{"hidden_size": 192, "moe_layers": [1, 2, 3, 4, 5, 6, 7, 8], "init_std_router": 0.00836, "norm": "rmsnorm", "norm_eps": 1e-05, "dataset": "wikipedia_en"}
Below are experts of layer 2 (counted from 0) of a mixture-of-experts language model. Rows are named router (the router's row for the expert), down (a neuron's output weights, with its number) and show model dimensions 0-95. Each number is 128 + 32 x the weight over its row's rms, rounded and kept within 0 to 255.
After each expert's rows: a language model's description of what the expert responds to. This comes from a sample of Wikipedia text that the model never trained on.

# expert 3
router [124 116 101 119 110  96 153 152  80  81 134 109 109 119  94 143  65 153 114  28  92 118 107  92  85 151 161 140 108  65  63 106 156 154  99 133 131 127 145 156 106 134 143 110 135 150 108 144 146 122 235 151  82  84 100 123 128 144 168 123 147 124 167 116 143 113  78 125  85 103 185 126  94  89 141 106 151 105  83  97 105 140 118 193 121 152 131 166 164 130 173 125 147 104 118 151]
down0 [200  63  99 156 188 148  89  99 128 154 141 175 165  84 149 127 136 156  90 141 144  75 107  84 105  71 116 105 110 108 130 164 183  92 127  75 136  68 108 143  94 150 119  99 123  70 101 114  98 149 157 144 144 173 122  98 117 128 158 161 101  99 120 115 163 128 161 109 164  64 128  80 102 160  88 109 174 116 163 127  86 175 106 142 120  98 173 110 137 105 122 120 113 115 102  60]
down1 [141 127 130 146 138 116 165 102 160  78 114 107 134 149 137 109  99 110 135 149 163 106 127 140 165 154 113 133 180 117 164 139 122  96  96 160 117 162 173 198 115  81 125 138 133 111 152 162 155  41 112 120 126 134  97 142 140 158 149 148 135 122 134  87  35 171  80 118 159  94 171  33 133 143 142 158 124 137 121 111 153 144 118 130 152 166 137  89 168 187  99 139 182  80  72 187]
down2 [159 140 114 139 140  93 190  93 190 173 215  67  84 134 162 109  78 194  84 114 181 170 105 153 134 173 162 163 142 159 152  74  95 151 148 158 149  68 142 106 136  70 113 100 141 107 106 142 152 105 138 129 145  96 184 132 124  62 119 150 116 136 160 157 163 150 116 125 150 106 102 125 192 102 156  84 147 155 141 137 137 134  73 155 122 126 125 121 155 138  88 193 143  87  64 106]
down3 [105 145 100  88 106 203 102  88  66 183 155 109  91 107 148 157 160 103 178 133 207  87 179 114 108 159 126 156 143  96 119 109 115 135 169 142  82 160 140  88 151 157 116 110 143 102 114 109 161 106 122  94 119  78 150 153 165 151 130 114 111 170 130 137 142 141 139 109 173 135 150 192 131 126 128 145 160 201 194 123 138 210 143 118  95 103 115 129 198 106 117 131 200  91  77 113]
down4 [170 139 139 162 110 114 156 140  86  62 133 156 128 136 158 103 137 146 129  72 106 125 143 128  60 132 106 113  93 180 118 140  94 176 156 151 126 107 102 153 115 179 123 120  85  68 127  94 151 155  88 202 117 132 131 142 115 100  97  91 153 143 123 125 101 106  40 140 144 118 101 150  68 115 139  84 130 175  94 166 144  78  88 153 184 178 131  84 115  69 132 137  91 184 195 100]
down5 [123 107 129 103 118 146 161 152 108  99 146 110 113 211 136 152 149 149 137 107 112 162 112 179 138 130 115 113 122 109 105 137 183 101  70 103 153 142 134 147 127 120 123 109  66 121 108 168 142 151 146 112 158 102  97 112  61 140  91 117 193  51 146 132 145 150 112 167 140  84 152 145 107  89 141 152 142 164 135  85 130 115 142 166 121 171  91 138 130  64 209 116 124 163 124 175]
down6 [115 125 121 103 136  88  95 164 128 146 144 148 101  61 179  61 196 110 100 215 196 101 127 141 115 132 154 151  85  75 120 161 178 146 160  93 148 158 170 119 126  86 112  85 144  99 160 147 139 153 188 105 203 115 178 130 105 162 128 120 125 170 147 143  82 123 180 149 162 154 140 154 158 120 127  60 102  80 102  82 101 145 143 158 182 178 165 168 117 166 133 132 171 170  68 118]
down7 [ 86  95 114 111  99 112 187 147  78 168 174 102 121 110 113  88 112 180 141 112  75 103 147 182 166 151 128 151 134  92 147 106 114 171 171 116 133  58 133 123 127  76 121 159 112  87 137 136 113 182  71 144 123 104 199 112 162 140 143 146 104 104 148  73 127 129 140  97  94 123  84 127 154 109 188 161  92 129 195 182  75 118  78  88  90  60 158 116  78 138 191  99 139  97 117  72]
What it handles: Final plural or name-ending s before a period (Owls, Alavés), sentence-ending periods and ")." before a new sentence, and year digits.

# expert 2
router [ 84 153 165 160 163  94 130  79 103 147 199 141 144 141 149 140 189 168  86 101 129 161 127 131 123 105 111  67 125 171 147 127 102  93 141 133 127 113 122 145 124 164 118 189 119  71 129 128 183 146 152  93 127 104 163  91 236 154 163 152  44 170 126  89 150 134 150 187 154 165 141  87 114 124 161 137  59 161 137 122  63 153 111 151 115 100  82 142 128 109 103 112 119 148 169 104]
down0 [141 104 191 135 126 139 109 106 225 131  62 176 141  93 124 113  85 115 104 160  92 118 119 125 122 169 185 124 106 128 172 169 136 144  87 149 205 111 126 134 110  96 149 152  82 163 105 112 116 125  53  68 149 192 134 120 148  93 167 136  79 170  79 147 104 124 203  97 125  97  99 132 144 145 125 119 109  92 153 153 116 102 173  69 173 165 124  93  98 141 155 110 108  71 179 140]
down1 [120 111 135 142 139 118 145 130 176 131 158  78 129 154 125  37 127 118 170 149  98 180  87 118 176 150 115 136 133 112 166 141 160 128 150 123 233  98 129 107 140 155 131 119 155 144  61 185 118 152 134  83  73 166 151 112 137 127  94  79 104  67 144 164 191 141 182 137 103 140 193 161 159 157 222 157 163 131 117 125 130 124  94 162  99 154 140 129 156 152 162 186 141 182  94 119]
down2 [115 163 101 153 121 114 145 171 121  63 132 119  71 111 131 152 145  77 143 165 147  97  81 159 133 144 208 144  66 158 144 133 182 141 143 120  83 151 138  83 152 147 168 116 111 162 109 141 175 121 123 122 139 145 121 133 163 144 120  78 100 120  99 150  99 136 146 142 156 146 116  75 187 145 105  84 138 108 174 156 143 197 122 155 137 115 159 147  95 164 183 135 108 217 150 124]
down3 [141 106 116 163 126 119  71 113 102 125 121 133 201 158 143 174 155 158  84 135 147 133 142 198 143  96 107 126 124 150 123 128 136 162 173  84 154 190 137 102 158 111 103 139 179 133 101 115  92 124 108 112  76 110 122 145 139 104 112 130 108 119 100 122  97 177 166 146 140 135 141 102 135 130  66 133 160 102 173 175 128  92 103  93  98 178 123 113 141  38 126 101 159 130  97 161]
down4 [195 118 144 109 145 114  98 154 141  99 153  95  75 140 123 119 173 158 161 144 186 134  78 125 134  63 127 140 157 166 138 101 111 130  70 156 135 156 144 111 138 108  76 120  48 140  99 140 156  84 173 128 107 127 182 110 100  76 151 109 155 129 161 125 129 122 147 155 152  10 104 151 182 136 111  86  77  72 133 129  88 111 125 141  68 162 119 165  54 126 138 159  82 165  59 115]
down5 [132 123  90 170  62 118  55 131  88 111 186 103 129 147 173  96  99 151 153 132  86 100 142 159 153  70  95 114 114 124  95  88 137 150 138 112 162  82 122 181 113  93  49 115 120 145  97 132 175 115 121 152 171 107 169 138 100 151 155 139 129 174 131 108 118 116 140 114  76  97  93 112 161 157 211 101 163 188 104  72 114 127 135  85 121  84 100 125 140 139 111 129 144  80 160 149]
down6 [113  97 123 155 106 173  89 122  82  87  61 105  93 101 110 132  80 127 112 148 100 136 135  98 165 115 156 145 131  98 142 106  93 141 112 105 131 111  85  71  83  65  87 104 185 146 115 101 154 145 110 125 111 135 138 151 133 130 120 120 104 137  38 208 147 119 143 106 178 113 120 153 130 176 181 145 148 165  22 163  59 138 181  97 112 162 181 161 165 158  94 113 163 154 115 117]
down7 [114 154  80 136 127 127  61 120  68 112 162 141 147 144  63 156 122  79 142 131 125 110 103 127  86 185  91 102 123 167  82 152 130 134 105 107  99 124 109 103 153 124  94 122 156 132 147 142 101 136 131  72 170 139 101 132 177 164 102  72 127 144  84  76 127 131 117 131 140  62 164  85 159 107  94  93 153  17 167  73  87 143 131  75 113 108 135 125 166  80 118 109 170 101 149  96]
What it handles: Opening == of wiki section headings after blank lines, and the space between a month or day and a year in tables.

# expert 5
router [104 136 129 136 131 143 159 136 142 145  76 118 158 112 255 117 155 142 119 164 131 142 136 161 160  81 120 121  95 148  63 105 119 133  95 132  98 169 106 137 107  93 156 124 129 149 129  84 112 107  97  96 117 161 116 116 158 131  64 183  78  14 177 121  54 131  73 121 136 128  97 102 120 151 129 129 150 149 109 144 170 117 130 109 126 178 132 102 171 132 136 100 113 130 101 122]
down0 [157 181 140 104 116 204 131 129 169  99 186 120 137  57 112 130 127 106  97 120 132 197  65 135 116 136 159 181 145  68 150 129 156 149 132 175 140 122 132 151 140  68 117 145 146  96 160 166  53  93 118 117 148 179 135  88  88  99  89 167 127  86 108 179 144 148 138 155 144 136 141 143  91  55  98 113 111 137  90 143 123 154 119 128 128 143 165 112 150 129 131  94 102  82 112 146]
down1 [133 133  97 101 119 107 110 164 100 166 131 123 151  85  77 187  59 110 155 116 195 128 104  92 152 102 143 139 136 171 164 107 155 146 161 112 186 114 115 151 172 115  83 171 139 105 129  35 142 114 208 139 110  76 105  82  98 104  68  89 214  70 158 130 135 159 136 177 155 124 114 151 144  93 161 112 120 115 132 152 169 116 107 102 104 130 118 114 148 138 103  63  53 154 114  99]
down2 [108  64 173  80 115 134  74 161 140 153 166 108 145 137 182 128 150 171 106 158  77 140 164 157  91 123 173  88  89 109 171 156 117 127  91 116 173 138 101 126  89  76 184 129 126  85  53 103 142 194 125 118  77 126 147 186 126 133 138 123 102 154 194 122 143 142  73  73 186 167 161 122 196 150 135 147 149 105  70  94  98 122 119 140 119 151 118 110  57 157 122 124 106 142 126 128]
down3 [118 159  96  87 143  83 156 119  79  71 165 134 120 175 176 121 108 106 131 117 209  84 116 128 113 118 159 142 125 119 160 120  96  89 178 139 113 101 150 165 116 169 195 145 106  97  96 123 184 102 147 134 127 167  96  94 132 179 119 110 180 145 144 112 156 110 115 100 159 167  86 148 167 119  89 136 110 161 134  67 130  94  77 148 156  45 100 145 116  78 114 115 104 163  74 105]
down4 [140 135 162 104 137 139 183 166 153  82 150 134 163 144 119 111  99 124 112  98 117 216  97 118 133 126 150 156 115 114 138 126 176 183 157 121 102 142 148  87 129 149 113 153 122  61 161 159 143 174 166 169 199 170 104 169  81 111 164  89  73 120 167 125 125 116  79 132 127 104 198 158 162 130 125 184 124 177 100 129  81 149 123 180 136 176 137 136 147 134 143 129 195  97 116 170]
down5 [104 141 151 197 134 160  77 112 151 105 154 149 164  39 120 219 116  79 109  94 154 141  74 143 130 123 189 114  79 146 164 159 121 146 185 149 185 155  79 181 153 130 124 143 148 107 114 132 138 158 107 134 103 126 100 144 115 100 145 121 131 108  65 125 128 151 239 144  97 129 123 127 146 125 132  97 116 160 152 119 149 171 143  86 158 158 180  83  79 187 143 163 144 138 104  91]
down6 [139 151 145 121 201 130 128 162 181 123 161 148 103  94 105 177 111 130 127 146 128 119 183  72 111 140 119 104 158 132 125 182 168 162  75 131 151 123  95 124 131 103  46 163 133 106 137 178 124 110 144 106 162 129 103  89  73 116  98 160 103 190 104 116 136 163 197 198 147  97  87  89 140 160  96 109  86 147 148 113 154 130 156 108 156  89 164 136  90  67 117  88  99  86 122 188]
down7 [146 155 133 106 105 145  36  90  91 131 105 114 106 124 147 128 113  95 214 118  93 175 155 163 129  82 151 109 132 185 155 146 179 143 158  92  98 125 137 142 148 109 100  84 114 130  96 166 111 171  68 153 137  99 113 165 117 101 126 138 165 123 119 135 181 148 137 169 205  93 133 173 141 106 119 193 179 124 109 109 130 174 215 119 211 129 192 119 110 123 120 150  90 143  97  91]
What it handles: Lone uppercase letters starting names, abbreviations or codes, such as the V in McVeigh, S in USS or U.S., N in coordinates.

# expert 10
router [100 156 158 192  73 145 178  75 160 166 117  61  57  68  95 129 108 168 117 140 111 146 145 107 126  95  92 107 183 191 173 133 135 136 139  60  94  95 137  98 154 140 159 112 143 146 158 137 120 110 144  90 110 104 126 152  89 167  84 213 158 191 137 164 104 118 150 124  67 148 172 195 134  92 110 145 129 135 139 130  94 116 125  98  81  61 111 150 143 153 120  90 114  74 124 126]
down0 [102 163 121 159 156 120 104 118 181  99 106 100 159 128 157 109 175 160 130 122  90  95 191 166 125  76  79 154 142  99  74  86 152 162 142 119 124 102  97 114 110 113 137 121  61 142  97 122  95 159 181 136 108 129 145 111 147 106 207 109 132 116 121 143  74 111 104 157 134 149 170 129 122 117 101 178 142  90 128 142 139 159  93 141 221 137 124 155 158 108 108 173 126 233 186 164]
down1 [125 157 161  91 191 124 141  81 209 138 116 121 120 117 158 124 182 179 182 106 170  99  64 157 110 123 117 137 113 147 164 170 113 124 102  90 118  53 130 118 112  75 182 133  95  99  80 122 139 150 184 162  98 151  98 147 187 133 154 105 142 155 105 125  75 164 110  84 109 201 133 139 115 140  89 101  41 119 110 132  91 178 113 156 172 123 134 147 101 116 161 138  89 113 142 127]
down2 [ 91 144 177  98 114 120 139  96  97 111 119 134 152  99 151 148 134 107  94  99  42 159 120 137 133 147 132 117 144 116 191 150 100 145 109 105 143 133 120  96 146 124 182 104 166 151 106 175 131 191 120  70 173 103 149 155 113 111 171 117 110 129  90 158 162 120 123 154 134 117 102 117 146 182  76 111 121 178 141  23  97 117 173  99 180 121 177 150 137  80 200 123 163 165 110  89]
down3 [193 102 123 124 103 110  88 115  67 139 136  70 142 117 141 174 175 121 114 113 142 131 115 138  92 134 157 121 168 127  74  97 118 138 111 118 135 111 113 132  84 142 115 137 186 109 146 165 112 134 122 124 131 115 154 114  92 106 117  93  97  78 136  87 131 158 109 110 184  82 182 161 129  99 195 104 143 161 134  97  88  57 109 167 108 106  74 117 120 113 114 149 145 147 161  71]
down4 [124 135  92  95  87 155 140 161 163 107 120 145 148 139 163 157 140 181  87  46  99 139 154 117 151 149 118 156 138 133 118 128  61 216 196 129  84 110 152  90  89 131 193  94 123  84  96 126 119 117 134 130 110 106 141  73 128 141 189 147 116  98 173 125 119 206  80  90 110 146 107 133 125  87  90 118 134 147 159  81 108 141 113 159 107 122  95 211  83 116 143 153 121 111 151 103]
down5 [133 138 152 126 183 105 151 100 117  99 163 142 122 164 171  49 156 125 137 118 129 124 111 123 184 154 144 110 158 181 100  53 147 162 144 173 120  54 103 111  79 153 124 103 147 200 109 112 128 132 172 132 118 146 107 107 172 156 133 120  74 188 102 152  95 167  93 124 118 106  78 133 176 105 142 118 171  90 114 157  92 174 153 148 125  88 140  93  97 124 156  98  94 113  84 160]
down6 [ 91 119 144 154 161 102 165 115 179 121  97 133 109 159  96  98  87 114 133 144  86 132 159  95 159 144 155  84 145 147 146 151  92 120 139 117 127 145 116 178 195 123 120 104 130 141 126  71 124 129  65 102 133 155 153 100  26 143  96 102 134 165 116 146  75  88 127 156  92  76 189 178 109 104  54 223 153 130 133  60 107 126 156 116 100  76 102  90 145 117 142 111 125 155 106  78]
down7 [191 109 116 126 102 132 161 181 132 161  95 144 144  83  80 123 161 131 187 142 132  87 144 196 101 160  69 104 203 109 170  94 137 144 170  71  88 111 156 150 142 178 132 174 146 106 123 152  22 157  89 115 120  78 131 135  45 172 144 107 167 143  88 117 117  55  99 155 160  84 141 104 158 176 132 140 155 101 125 120 116 138 107 120 107 123 167 116 126 100 159 101 191 152 125 135]
What it handles: Digits inside years and measurements, the slash between coordinates, and nouns such as President, aircraft, Company, people, quarry.

# expert 4
router [118 126 114 139  62 146 149 117 196 165  94  99 134 131 178 135 116 118 178 154  61 126 115  80 122 103 140 120 156 151 132  77  81 121 148  54 121 155 140 112 168 106  94 133 110 108  62 146 135 131 159 162 127 190 109 154  92 147 164 105 127  98 152  85 124 158 173 113 152 110 138 170 122  99 109 141 111 108 174 162 136 102 137 102 121  93  86 123  86 131  84 156 108 104  89 115]
down0 [197 164 140  72 113 191 144 117 101  92 111 137  94 119  67 139 159 176 159 137 125 149 132  78 129 202 115 134 171 114 138 120  87 120 134 110 145 114 101  77 173 102 119 116  49 134 139 116 181 124 166 151 124  69  92  71 159 128 128 112 161  83 232  90 118 125 129 155 195 150 158 131  74 121 112 144  80 123 120 128 149 148  90 108 108  59 140 147 114 177 151 104  83  71 133 179]
down1 [108 142  84  96 165 112  80 129 168 132  98  44 135 215 190 183 121 155 168  97 145 125  79  89 191 105 124 116 119 110  81 142 155 152 125 100 121 114 107 182 120 112 158 107 104 138  96 176 106 131  74 120  74 172 113 131 109 177 126 156 144 148 142 121 128  96 170 145 133 110 174 126 153 116 113 144 124 124  92 172 130 195 115 133 153 132 165 137 121 163  59 123 102 166 147 133]
down2 [105 103  96 136  78 153 147 126 150 201 161  87  52 142 139 118 135 117 111 122 183 125 136 158  83 150 133 100 182 112 108 147 138 177 155 158 147 152 142 116 154  87 163  62 107 143 197 104 137  91 162 158  63  94 162 129  98 119 123 194 151 102 166  92  99 119  62 174 161 114  62 131 114 143 106 115 162  48 116 161 151 117  79 108 158 111 115 157 195  97 134 137 111 155 179 150]
down3 [134 104 146  86 180 157  69 127  91 138 107 132 178 121 134  87  82 133 133  81 150 133 167 186 105 121  82 200  79 145 118  90 124 134 138 111  84 107 109 175 107  85  68 166 202  90 104 107  98 172 138  60 172 127 129 102 167 119 138 134 118 115 140  97 149  67 139 111 103 104 123 126  93 113 166 161 152  97  73 109 130  83  96 128 103 110  88 112 195 153 175 106 132 166 106 172]
down4 [182 132 153 171 111 120 102 118 120 107 130 154  79 110 158 125 128 110 162 108 159 137 161 113 122 117 165 129 151 128 120 150 153 113 124 105  99 118 138 174 178 170  95 191 147 171 127 126 145 163 102 108 154  55 124 107 132 182 123 170 145 136 101 122 112 130 107 209  85  78 136  64 141 120 146 105 126 145 109 108  56 106 134 108 102 141 143 167  72 147 115 188 129  99  66 117]
down5 [112 164 145 123  54 133 136 109 100 181 108 131 169 109 124 106 158  96 147 131 122  90 160 118 123 107 122 148 119 117 162 124 111 181 127 138 136  50  83  96 190 138 116 122 132 148 145  58 125 151 135  48  86 149 173 141 143 171 215 105 185 143 154 139 104 167  68  69  78  86 110 105 106  90 126 114 124 132 114 107 162 111 147 152 150 131 120 141 151 135  81 134  75 169 129 170]
down6 [ 95 121  45 165 139 137 184  82 179 122 128 147 158 171 179 150 181 129 140 115 156  42 114  48 173  89 102 216 144 144 136 132  78 112 104 118  78 114 158 121  98 101 146 126 136 204  94 113 158 114 155 101  76 155  70 122 172 103 131 127  88 168 108  98  69 118  81  99 112 136 124 158  87  99 124 164  79  93 109 120 120 155 122 128 133 130 104 156  94 121  63 126 144  93 126 164]
down7 [132 135  98 157 119  79  58 157 119  95 142 110  74 160 152  93  86 108 164 108 159 127 126 155 126 134 159 122 117  93 134 101 114 160 157 136  95  93 107 115  97 119 148 147  82 104 108 150 156 104 160 135 113 118  74 134 164  92 162 189 180 121 144  75 136  88  36 103 144 126  92 126 196 144 116 128 131  64 139 131  95 114 136 148 160 166 126 123 120 128 132  93 156 180 125  94]
What it handles: Relative and clause words such as which, where, whom, whether, plus blank-line breaks, digits 1 and 2, and mid-word pieces like helic-op-ter.

# expert 12
router [170 144 186  83 120 134 120 108 126  60 165 120  82 123  26 139 151 119 123  75 171 139 101 103 155 146 128 234 130 127 115 118 216 167  86 137 160 131 120 168 184 213  94 106 158 190 108 117 126 153 104 105 114 181 117 116 133  85 154 113 152  80 109 138 107 166 161 156 163 163 105 130 123 149 158 164 124 114 166 144 118  84 146  77 143 127 143 149 137 109 197 116 206 181 130 149]
down0 [120  79 133  99 173 108 156 138 198 105 146 137 134 165 121 148 109 157 126 145 123 163 118 139 164 132 105 187 100 146 158 134 111 109  86 150 159 141 100 115 158 179 179 138 151 151  90 135 112 130 100 138 184 132 165 142 139 136 131 151  69 152  89 151 133 127 193 199 111 130 151 110 183 151  93  85 150 151 123 163 137 182 140  94  96 119 206 107  95 134  91 127 162 104 135 178]
down1 [ 81 111 151 135 103 140 141 106 180 118 103 112 125 185 146 108 122 148 146 143 154  91 164 107 113 111  78 118 103 119 151 132  85 155 110 138 175 131 151 158 147  60  70 194  95 102  99 142  83 116  65  90 143 151 131  96 143 131 108 171 161  91 121  50 143 122 133  54 119 112 174 120 103 169 113 112 130  96  91 169 122  51 118 108 159 115 140  70 126 129 112 148 135  86  96  96]
down2 [103 147 121 141 122 146 171 149 123 126 134 147 157  91 103 137 131 159 138 145  99  96 125  73 183 157 127 164 182 135 151 127 153  80 188 107 143 124 164 132  70 107 146 129 139 128 138 124 110 148 111  97 170 105 101 130  92 143 150 110 168 120  94 101 162 171 133 185 110 117 125 127 121 126 119 137 162 147 143  96 161 117  34 125 105 117 155 115 124 159 114 177 151 102 149 145]
down3 [154 144 194  90  86 177  63 127 149 155 138 165 163 122 131 161 117  90 117 156 157 131  64 139 151 120  95 126 120  93  88 130 123 118 132 122 150  96 144 118 161 176 113  97 104 115 123 125  69 124 130  61 157  88  88 100  84 182  78 106 156 152 160 161 119 157 198 118 128 156 112  85 152 100 125 145 135 106 170 156  80 109 144 116 119 120 110 131 130 148 137 130 198 136 114 112]
down4 [159 137 134 122 103 135 155 175 105 104 132  78 110  72  80 170 153 188  96 163 180 124 121  80 137 108 109 156 105 149 148  96 115 127 104  97 128 134  62 102  98 188 131 115 109 110 179  60 141 124 123 139 111 167 135  94 132 100  69 114  81  80 146 181  92 134 145 123  91 162 227 164 128  61  88 129 218 126  94 108  92 178 143 102 151 163 109  99 151 129 157 137 115 109 166  96]
down5 [141 147 105 127  69  99 164  88 113 140 134  94 120 143 105 131 147  78  85 142 130 160 147 106 129 116 129 199 161 152  72 129  93 145 102 122  80 150 122 157 150 140 121  96 188 114 145 109 136  78 115 134 129 180 152 153  90 189 175 200  84 113  84 113  91 184  75  83 135 110 101 152 142 122  99 153 117 155 173 137  39 117 120 154 111 128 140  99 160 163  63 104 151 103 103 107]
down6 [124 128 163 100 119 116  46  86 101 135 122 157 122 127 154  60 115  93 158 101 157 130 167 107 175 112 121 151  48 119 142 168 129 159 138 136 189 116 138 185 136 203 143  73 117 239 107 141 124 205 128  63 166 121 190 149  93 146 109 114 163 152  99 139 131 152 107 119 119  84  95  87  99 121 160 128 170 124 138 152 130  93 127 129 165  87 156 131 109 123 132  97  78  94  75 188]
down7 [133 126 151 110  92 120 163 103 104  89 187 152 139 127 104 120 190 175 146 141  65 136  85 177 163 145 108 138 101 112 147 107 138 106 119 118  68 206 164 129 146  42 169 141 100  89 173 185 125 161 114 132 150 156 139 163 106 180  94  86 102  71 132 155 152  83 131 169 143 134 151 187 167 127 100  51 136 135  98 156  71 140 122 164 124 131 143 150 119 132 200 128 122 114  45  83]
What it handles: Sports and career nouns such as season, League, career, Cup, round, coach, plus table divider rows |---|---| in team and racing lists.

# expert 15
router [128 145 107 128 122 153  93  83 171  97 179 130 100  92  96 126 104 127 109 160 165  87 127 128 116 150 111 128 147 113  90 132 129  47 132 171 183 120 144 131 104 116 105 122  59 127 181 105 119  84 145 147 172 139 167 143  63 126 105 100 123 149  76 137  57 103 141 135 183 149 115 114  96 142  66 179 166  78 128  80 148 139 119 164 119 180  31 103 154  97 133 173 156 127  73 151]
down0 [119  88  81 193 184 139 172  75 153  86 185 113 126 181 151 181 138 157 126 110 133 101 109 106 139 122  71 159 128 130 112 129 153 138  97  96 124  96 153 118 103 160 131 125 159 138 153 215  94 100 111 122 137 191 144 106  53  81 130 132 103 154 172 110 150  96 168 143 134 148 114  69 102 137 150 177  79  78 167 114  95  91 120 124 130 142 129 155 172  94 139  73 132  90 144  98]
down1 [118 106  85 111 154 151 170 104 113 191 166 112 103 157 124 123 123 130  96 109 114 103  92 122 204 134 155 173 140 218 136 198 117 173 142 106 127  78 154 134 120 131 126 121  97 156  99  99 177 101 104 179 187 157 126 163  90 129 160 146  74 143 117 162  74 133 144 157  44 147 163 124 102 156 140 173 115 102 151  75 123 138 170  33 130 134 164 196  60 110 156 110 120 122 150 139]
down2 [136 117 100 178 108 121 142 156  79 156 147 108 137 109 191 163  95 129 129 146 139 105 142 101 124 129 135 152 153 115 144 116  87 143 137 122  35  91 155 133 159 113 119 167 105  58 146 173 122 164 133 148 138 112 128 155 103 111 112 105 132  93 171 149 167  91 140 131  99 111 100 166 156  60 117 104 122 148  90 152 124 112 139 100 123  89 131 163  54 147 164 161  87  94 108 119]
down3 [ 96 114 121  64 137 151 110 147 117 137 180 102 116 163  55 141 174 144 100  98 162 114 132 112 130 119 147 138  90 102  73  82 196  97 123  92  50 157 116 143 135  98 129 157 187 103 118  93 157 125 101 118 150 104 149  79  91  98  93  81 116 112 103 162 153 147 138 116 134  93 126 111 189 138 133 125  77  98 147 134 134 143  90 126 109 111  92 162 117 148 118 110 112  86 154  97]
down4 [ 72 163  96 144 101 155 177 105 170 106 123 151 123 139 123 121 112  88 161 122 159 104 101 171 146  82 111 114  89 129 166  89 179 141 147 127 119  65 131 136 136 160  94  77 122 145 127  88 194 150 127 162 153  94 193 164 151 186 144  88 112 123 121 135 127  94 116  78 119 113 149 144 143 120 148 111 130 194 165 115 142 156 158  74 122 102 140 131 117 158 151 125 227 140 160 138]
down5 [146 125 125 109 113 119 113 103 108 106 130 135 128 127 153  45 135  83 144 157  94 116 172  90 132  99  99 121 183 134 129 141 124 113 124 148 116 109  80 141  96  72  91 111 105  70 124  70 162 175 131 116  80 147 102 115 148  54 185 103 121 133 125 124 107 132  58 104  90 131 147  90  84 120 145 156 120  68 139 144 111 122 113 107 166 194 142 143 125 124 104 109 153 135 203  95]
down6 [ 88 135 127 115  84  80  91 136 113 173  88  75 106 168 162 113 106 115 146 137  87 128 101 130 102  87 113  74 138  96 107 117 178 156 126 161  96 136 115 143 130 113 127 144 189 201 120 135 172 134  97 124 110 145 194 140 175 151 157  89 107 193 129 134 140  59 151  71 115 160 166  95 126 110 123 137 140 136 151 101 165 145  85 143 148 182 146 122 125 158 121 141 106 103 176 163]
down7 [129  76 140  75 120  71 121  89 134 160 128  95 134  90 170 121 106 100  94 124  90 101 124 146  78 101 113 142 164 126 147 147 113 107 141 150 112 142 106 103 181 151 145 130  70 176 112 122 106 135 111  96 137 131 126 116 114 165 153 110 104 142 148 123 129 141  61 162 125 127 178 113 125  58 118 215 142 104 113 123 122  97 143 119 104 123 123 123 149  51 149 143 105 133  60 104]
What it handles: List-item hyphens, pipes and ±% in election or statistics tables, plus word-final pieces of plurals and inflections (Graphics, scorers, doubts).

# expert 7
router [178  65 103 140 144 100 155 136  18 163 120 122 136 167  72 122 116 105 102 159 146 172 138 181 108 142 152 106 115 191 144 129 159 135 148 149 152 199 125 124 140  84 101 120  82  78  96  79 105 175 145 128 135 163 100 111  96 115 127 109 137 109 147 132  91 146 161 178  94 146 108 110 151 132 113  95 181 148 126 123 134 130 124  84 135  86 158 119 128 130 119 146 201 136 146 126]
down0 [106 146 105 128 151 121 139 133 155 199 105 134 178 167 134 155  98  85 162 116 163 144  86  98 121 129 153 148 103  75 198 172 109 105  76 112 146 135 172 142 150 147 123 149 134 127 135  94 141 133 124 122 124 130 114  97 161 152 115 142  72 130  99 184 155 127 167 107 141 148 122 128 154 174 153 152 151 148  89 151  88  96 118  90 138 133 123 126 137 168  88 155  61 131  87  33]
down1 [145 156 162 121 104 197 117 162 108 149 106 157 177 157  77 149 119 131 118 145 121 108 116  90 111 170 146 129  88 150 137 120 111 173 127  74 142 161  75  66 144 153 135 146 149 115 186  65 149 104 145  97 107 115 166 124  78 103 174 145  90 113 132 123 122 151 100 149 106 124  94 189 145  69 129 156  83 130 105 102 142 110 198 121 160 118 120 117 122 115 113  90  99 175 110 136]
down2 [112 114 131 138 101 150  96 156  82 144 119 102 146 137 123 167 119 103 124 156 141  99 104 126  71 106 105 174 103 176 158 146 105 133  84 139 112 123 115 139 100 137 161 115 158 117 139 138  87 129  99  42  83 219 184  91  91 100 216 172 136 140 116 143  72 143  97  84 135 104 134  54 195 125 151 156 183 142 108  87 144  64 193 129 160 116 138  87 188  60 158 104 132 123 143 158]
down3 [141 168 162 145 133 143 115 165 141  92 229 132 148 127 173 100 115 105 101 120 120 113 152 150 120 119 130 129 149 140 147 104  70 123 111  96 148 122 178 116 161 152 121  92 132 126  69 133  98 115 151 142 121 150 121 204 137 135 131  84  81 156 147 193 116 165 189 102 165  72 157 150 113  84 104  59  90 193 128  94 152 104 151 154 137 148 106 186 100 108 159 155 125 121 106 151]
down4 [132 121 144 143  80 179 112 118  62 182 185 153 117 100  72 124 134 122 116 133 124 170  75 105 122 131 133  96 161 152 113 142 119 109 131 166 161 196 115 123 153 109  57  81 204 140 135 100  99 202  62  87 142 133 141  87 108  95 132 149  98 183 143 157 154 140 148 106  86 118 186 117 107 147 106 108 158 140 137  86 111 122 128 135  90 144  99 129 125 117 104 123 148  95 140 162]
down5 [157 171 108 139 167  85 153  97 139 150 166 125 128 120 174 147 110 159 130 117 141 164 186 107 115 136  72 123  95 163 104 126 124 156 152 174 141 144 114 123 130 110 173 108 133 214 145 169 127  90 126 156 124 210  98 128 209  82 100 196 105 126 132 118 119 170 172 132 175 145  95 109 142 145 133 105 158 174 101 112 109 139 111 129 129 163 121 135 106 145 112 155  80 125 143 118]
down6 [123 139 112  80  84 122 139 137 162 124 136 116  45 142 111 117 118 170 116 187 164  70  63  81 143 124 148 110 102 122 127 193  75  79 135 105 144 116  85 159 131 168 126 119  89 137 108 110  53 127 127 119  93 142 110 133 116 168  80 112 127  91 184 106 151 161 154 187 149 145 177 128 162 103 152 172 181  87 154 133 146 160  81 154  97 183 156 171 160 136 142 110  61 169 122 130]
down7 [170 118 102 103 125  48 161  93 116 109 113 132 114 111 119 108 106  95 128 132 114  46 171 125 159 125 125  82 159  84 105  83 132 131 114 127 152 106 150 148 163 119  81 124 133 150  78 140 121 122 171 144 139 158 134 155 109  90 147  74  81 170 114 138 156  79 170  54 116  67 160 182 127 193  74 119 139 105 103 109 100  99 144  97 161 156 143 120 119 127 126 143 161 173 139 124]
What it handles: Word-ending suffixes such as -er, -ation, -ers, -ed, -able (venerated, anaerobic, Embraer) and trailing digits of years and numbers.